From a checkpoint of a small mixture-of-experts model trained on Wikipedia.
Experts: 8 experts in each of 11 layers, 96 dReLU neurons an expert.
Below are experts of layer 5 (counted from 0) of a mixture-of-experts language model. Rows are named router (the router's row for the expert), down (a neuron's output weights, with its number) and show model dimensions 64-127. Each number is 128 + 32 x the weight over its row's rms, rounded and kept within 0 to 255.
After each expert's rows: a language model's description of what the expert responds to. This comes from a sample of Wikipedia text that the model never trained on.

# expert 6
router [114  97 173 161  92  69 122 134 176 110 177 131 137 124 106 151 117 123 106 125  91  16  70 160 148 173 176 127 154  88 101 152 142 158 117  98  85  97 166 113 156 110 121 100 163  80 131 139 111  84 162 123 135 158 157 116 117 189 136 199 176  68 105 169]
down0 [125 120 125 144  99 112 134 139 118 152 205 111 128 151 100 129 199 156 109  41 120 139 157 106 136 134  73 140 181  91 114 157 142 145 114 191 149 124 111 185 125 119 122 166 105 163 149 123 191 134 108 137 153 112 120 141  85 119 122 203  38 109  87 149]
down1 [121 105 154 174 128 111 152 102  83 103 175  98 178 103 157 121 161 110 107 136 186 198 125 135  62 125 143  82  71 109  98 164 130 184 120 121 116 100 139 114 130 179 116 149 114 128 150 179 103 100 107 107 119 142 185  96 118  64 125  86 167 172 122 133]
down2 [122 126  62 147  44 120 129 168 161 113 172 128 108 194 145 171  73 105 113 161 116 170 138 198 130 121 138 101 125 102 107 120 106 146  76 126  77 115 119 174 119 124 115  65 137 118 113 154 179  92 142 149 148 110  90 155 158 152  89 149 106  77 168 125]
down3 [136 109 112 176 116 163 129  78 144 146 127 165 139  89 123 171 150 125 138 114 134  99 151 112 162 157 127 105 190 107 107 100 138  94 128 123 130 166 181 135  79 117  96 115 147 115  97 111 135 107 128 115 120 125 132 145  39 148 161 132 131  72 192 177]
down4 [ 73 112  79 197 105 135 129  76 124 165 130  98 170 144 101 140 101 118 146  91 112 126 130  59  86  66 117 107 114 121 127 118 140  90  96  70 105  71 130 151 101 186 110 124  78 159  93  96 141  96 107 117 114  74 146 133 141 201 127 140 110  96 194 157]
Articles and possessives (the, its, their) after prepositions, plus final pieces of foreign or proper names (Ayyubi-d, Mihra-gan, Len-ox).

# expert 2
router [ 77 116  95 132 138 125 185 121 114 161 126 138 138 119 120 112 148 151  91 206 117 189 156 125 122 136 139 148 167  67 182 124 131 106 123 111 112 112  85  21 117 162 179 142  70 101 114  79 206 161 164  96  81 100 109  90 118 121  96  85  67 129 188 116]
down0 [123  85 108 137 139 122 116  77 157  59 141  70  98 115 147 112 159 139 108  90  74 138 144 107 172 147 109 126 171 124 203 180 163 128 138  93 172 141 105 169 105 112 122 157 133 125 158 132 138 129 117 152  86 144 152  57 161 120 134 143 123  55 126  96]
down1 [ 83  87 194  98 128 121 156 108 167  91  72 154 147 114 178 142 143  55 118  77  92 130 152 113  69 124 124 133  83 143 135 227 117 144 101 144 151 168 189 158 130 176 140 155 110  72  94 112 126 181 113 130 143 119 141 142 109 119 146  98 130 126 119 140]
down2 [115 130 144  74 176 150 176  79 113 127 102 103 103 124 123 133 111 139 101 112 114 156 146 147 157 152 169 157 135 114 166 114 190 188 145  86  93  80  79 127 129 166 124 124 129  97 160 111  58 159 150 121 141  99  92 179 177 121 139 191 138 142 158 143]
down3 [ 86 135 164 110 172 189  90 165  29 124 154 110 132  85 135  77 139  85 130 138 122 112 113 150 111 140 124 157 133 185 111 157 138 130 126 203 142 110 141 104 111 127 148 122 106  63 125 108 149  94 126 137 159 106 154 129  98 146 173  87 212  92 134 144]
down4 [114 129  72  85 155 133 118 169 139 162 161 139 154 131 129 141 101 109 142 132 105 141 143 115 110 152 176  89 119 120  75 153 106  62 140 139 130  55 105 159 102 101 170 142 173 145 131 181  76 134 134 105  90 101 189  63  52  68 155 125  84 131  86 109]
Prepositions (in, of, by, at, during) plus line breaks, dashes, colons and pipes forming infobox fields, headings and table rows.

# expert 5
router [140 146 111 168 169 183 115 105 158 144 102 122 141  91 110 115 163 122 134  97 160 105 117 110 135 126 100 184 147 130 167 105 126 105 114 182 120 162 124 118 114 105  71 179 202 190 134 145  80 137 151 133 155 187 128 121  94 160 168 111 114 110 151 163]
down0 [113 111 115 109 137 140 102 134 134 131  98 159 149 159  94 133  87 143 106 108 141  78  95 112 126  72 144 133 150  74 168 117 159 132 117 128 161  83 109 148  70 160 102 116 106  81  90  62 107  89 109 121 111 157 196 133  79  74 134 124 132 178 111 112]
down1 [133 130 113 134  72 141 126  88 110 140 126 191  79 122 141 148 124 102 132 141  80 157 129  96 120 141 122 138  88 148  87 149 157 178  94  95 122 109 152 109   7 155 110 102 107 165 125 148 123 168 159 137  86 113  68 121 132 135 174  98 114 206  85 113]
down2 [132 180 151  60 184  86 152 128 105 104 112 139 129 109 131 101 133 152 134 140 184 100 141 105 104 133 140 173 102 166 130 169 134 103 129  84 111 154 148 106 159 130 110 121 140  88 153 108 142  88 168 176  96 127 119 167  50 105  58 139 128 130 102 170]
down3 [ 90 110 143 152 109  59 170 143  82 148  97 132 163 119 132 161 141  88 126 132 158 120  78 104 175 161 188 109 115 138 125 103 164 126 159 149 131 107 141 122 144  89 156 168  68 109 117 166 179 165  95 181  90 141  70 116 191 132  85  71 125 126 154  89]
down4 [124  89 163 121 110 190 160 159  96  76 170 155 114 108 201 120 136 157 131 107 123 199  72 129 123 162 134 146 160 119 109  92 154 165 135 132 146 120 174 181 144 122 121 112 130 160 106  89  55  80 172 142  90 115  54 124 145 124 149  58  63 136  65  67]
Nouns and adjectives after articles, especially media and topic words (film, album, song, list, verdict, vital, highest-rated).

# expert 3
router [145 129 134  57 106 179 116 130 161  81  84 138 102 164 123 137  97 159 128  89 170 184 140 103  98 143 151 123 213 101 119 103 140 103 156 113 159 113 112 210 122 138 135  90 197  85 100 117 171 113 141 127 112 115 118 126 134 106 132 132 114 159  94  97]
down0 [ 58 105 188 142 152 140 123 167 116  93 109 113 199 130 168  97 107 164 142 114 136 155 136 157  64 177 139 110 147 114  74 140 108 197  97 149 106 137 126  94 149 154 149 172 163 180 134 149  73 104 148 124 182 127 106 171 157 170 103 170 101  63 158 138]
down1 [185 147 152  96 137  81 130  66 121 154 150 170  98 100 152 118 188  73 101 157 162 113 156 115 104  77 173 163  75 127  95  89 152 151  91 121 125 143  85 132 160 102 117 118 148 137 141 131 146 130 195  91 101  97 126 135 143 139 117 110  83 101 100 149]
down2 [154 124 154 146  95 118  74 114 146 121  88 122 118 135 119 138  95 148  64 159 120 120 101  98 134 105 171 107 129  78 105 125 145 116 115 205 106 130 145  88  59  85 125 102 126 108 173  71  26 166 103 125 173 117 117  70 114 140 108 101 159 147 111 106]
down3 [193 151  69  95 110  88  96 188 168 109 137  88 122 123  92 129 147 189 158  58  60 225 147 143 149 129  95 162  57 178 169 124 155 122 105 115  99 105 118 125 139  87 144 121 117 160 174 152  87 115 122 191  59  86 121  55  51  97 128 133 112 123 150 143]
down4 [123  36 111 100 121 137 122  76 148 104  91 113 119 118 160 129 171 113  97 130 163 191 126 116  95 110 155 147  97 135 148 148 116 126 158 107 151 129 113 135 105 126 175 140 108 100  90  97 100 139 156 105 111 182 121  75 101 106 134 118 188 113 107 124]
Numbers, years, scores and time words in narrative (40 days, until, after, two years, 2024, 17–14) and event verbs like began.

# expert 1
router [133 117 104 109 136  82 115 186 176 196 128 128 103  96 145 134  98 118 152 190 110 130 119 108 143 111 118 107 131 151 110 151  67  93 119 127 153 159  83 109 159 108  55 161 137 116 139 113 126 138  74  93 185  68 167 142 158 118 112  84 189 181 130 101]
down0 [147 117 115 149 117 168 101  52 127 107  95  89  85 115 171 156 199 167 173 153 135 173 132 104 165 204 148  46  43 109 130  79 148 118 130  98 119 139 148  95 152 128 118 106  88  86  95 155 160 110 136 113 151 168  81 100 101 103 159 115 130 132 116 166]
down1 [168 165 114 160 119 147 100 144 135 177 148 157 136  84 128 110 163 153 124 117 128 126 112 139 172  92 114 152 154 111 135 169 100 110 110 118 135 160 103 118 134 126 163 123 158 140 123 100  47 170 140 135 165 132 125  98 190 167  98 143 115 173 110 132]
down2 [118 125 134 125 116 111 192 102  91 105 152 116 134  70 125 133 102 110 134  93 157 119  73 191  98 183 119 116  92 192  80 148 171  93  86 109 157 109 173 159 105 125 157  78 123 137 118 155 158  45 149  73  70  82 134  99 114 106 105 152 129 149 113 123]
down3 [135 134 119 105 107 143 129 112 160  96 119 104 163 172 173 143 165  83 149 150 109 164 178 108 134 139  94 213  87 139 107 143 137 152  29 154  86 100 100 117 187 120 137 138 135 116  47 129 137 155 128 137 164 147 161 166 135 113 121  91 127 115 117 153]
down4 [181 101 140 173 166 102 154 150 126 121 102 166 152 103 127 124 114 130  98 121 102 178  96  91 165 164 130  88  96 118 152 152 121 145 121  77 106 112 151  78 105 122 160 130 137 183  83  95 219 121  91 135 120 137 104 101 108 131 162  98 168 134 135  93]
Capitalized name tokens such as given names, places, teams and titles (John, County, Sir, United), often in tables and after commas.

# expert 7
router [149  88 101 142 123 123 118  92  80  89 155 116 127 160 136 104 120 105 140  99 127  50 134  97  66 147 121 112 140 127 118 111 116 169 141 141 153 105 120 179 122 140 164 133  91 133 117 151 131 154 106 113 210 134  69 190 106 170 129  87 133 158 149 113]
down0 [163 128 146 190 112  96 139  73 158 136 147  99 120 190 121 160  79 146 158 117  88 157 148  88 129 125 117 136 159  84 106 115 111 119 102 115  86  84 123 166 166 101 192 120 178 142  87 128 155  69 158 133 124 155 164  91  80 158 148  80 136 135 130 147]
down1 [179 127 180  95 102 221 101 189 135 170  72 187  92 154  91 102 153 175 138 119 156  91 102 154 134 138  92  79 166 148  96 121 129 143 145 101 116 126 144  94 111 153 122 135 133  96 189 108 102  68 115 108 163  78 144 161  84 151 107 142 166 108 136 155]
down2 [155 103 110  93 118 117 167 138 113 116  91  96 121  93 173 151 116 151 168 113 109 150 172 128 134 132  89 126 147 112 148 151 182 111  77 101  97 198 127 179  72 101  76 126 192 119 146 125 119  87 139 158 141 177 120  77 152 120 109 140 145 162 135 144]
down3 [ 98  82  87  88  88  75 146 105  96 146 127 136 155 143 116 152 105 189 138  74 139 184 145  86 162 145 112 135 109 142 116 192 151  83 128 123 125 125 151 173 123 126 116 143 117 125 123  92 163 164 122 100  77 142 117  74  98  75 147 194  79  85 119  77]
down4 [110  97 154 145 191  90 167 201 122 159  62 105 121 132 114 163 122 141 114 116  79  24 141 142 159 138 117 101 132 159 119  89 147 142 102 134 129  45 115 102 135 138 112 112  98  81 112  67 185 126 123 119 128 155 206 159 136 101 138 106  99 158  66 123]
Subject pronouns (he, she, they), auxiliaries (was, has, would), sentence-final periods and line breaks in biographical prose.

# expert 4
router [108 217 119 125 115 101 100 129  87 135 138 119 219 107 107 119 133 121 128 106  92 161  85 160 173  77 114  93  33 182  81 136 181 155 154 135 141 125 160 145 114 140 163 128 142 158 149 164  75 129  88 140 111 132 153 167 135  77 122 101 105  77  80 148]
down0 [205  70 142 118 151  93 131 114 110 149 122 122 112 150  74 130 127 115 130 117 105 144  99 130 133 117 162  92  83 139 130 103 182  93 190 143  89 121 130 157 134 132 130 167  99  88  81 100 111 138 107 144 101 146  62 124 145 141 154 151 105 119 144 132]
down1 [108 155 134 112 147 188 190 170 109 140 158 120 179 151 179 117 155  98 108 125 115  79  96 125 143 118 142 166 150 121 154  90 111 184  93  89 193 155  94 190 127 121 121 116 180 147 132 121 175 140 152 136 126  50 185 191 139 136 103 101 134 149  77 142]
down2 [154 120 177 166 115 156 153  92 120 123 130 154 176  91 106  87 152  74 136 133 123 118 123 156 123 159 118 185 181  59 129  79 100 126 148 140 138 154  98 118 106 150 107  77  46 128 164 125 126  86 105  69 124  83 124 129 139 104 155 167 159 153 150  88]
down3 [128 178 124 133  94 154  86 132 147  62  88 119 103 100 130  97 122 146 101 109 142  96 102 114 143 142 106  73 140  98 141 122  61 104 124 121  59 145 136 122 146 125 162 106 180  63 145 136 152 140 100 120 130 129 105 128 133 128 187 137 134 153 126 201]
down4 [150  86 123 141 113 128 169  78 113  86 160 152 177 141 113 181 130 160 225  87 136  49 117 142 160 114 120 164 184 102 128 123  79 137  82 127 116 139 154 120 114 188  86  94 142 115 164 102 143 119 185 123 144 107 105 161 118 133 141 128 132 122 121 104]
Word-initial capital letters and short subword pieces inside rare, foreign or technical words (diff-r-action, Gh-azzi, s-ul-ci).

# expert 0
router [159 114 187 132 170 157 137 120  94 124 136 138  58 139 183 151 148 116 147 132 153 135 213 171 130 109 105 123  53 199 147 142  76 134  79 130 100 154 162 149 121 107 111 115  75 176 143 128 107 103 119 197  90 108 146  79 171  95 137 205 157 138 130  97]
down0 [132 132 102 107 122 143 174 159  17 122 146 149 167 125  90 157 110 145 167 101 135  96 136 117 141 121 119 141 177 180 172 140 163 158 116 168 142 176 118  75 128 125 108  71  81 133 185 130 174 162  67 132 117 112 139 193 158 147 116 151 136 106 161 171]
down1 [131 140  74 192 162 146  96 154 132  88 133 159  91 122 157  73  95 140 190 103 110 123  98 158 132  88 109 117 171 141 168 210 194 142  93 165 137 118 104 156  85 155 149  88  36 139 140  99  97 125 120 111 110 130 125 117 128 159 138 125  60 147 158 135]
down2 [145 132 123 110 185 164 111 142 128 109 131 143  74 153 172 134  91 163 198 134  72  91 112 151 119 107  79 169 137 120 109  85 130 145 153 156 103 115 154 150  96 114  79  93  72 144 122 110 121 133 162 129 137 210 158 166 159 131 146  89 137 111 184 127]
down3 [113  82  89 169 117  91 124 174 128 155 131 102 186  83 165  33 169 133 115 123 179  89  85 113  52 134 140 119  89 105 142 113 171 113 132 163 180 111 145 100  84 121 123 179 111 136 112 107 164 147 112 129 134 159 115 129 170 156 119  91 132 113 131 112]
down4 [102  85 148 166 111 159 112 137 113 149 155 149 152 103  81 115 123 130 118 119 125 106  87 174 164 180 124  99  35 185 122 171  60 170 157 162 153 128 130 108  71 168 134  74 208 132  31 146  98 115  37  94 188 143 137 119 137 130 135  88 109 131  91 113]
Commas, semicolons, table pipes and coordinating words (and, or, but, including) between items in lists, tables and clauses.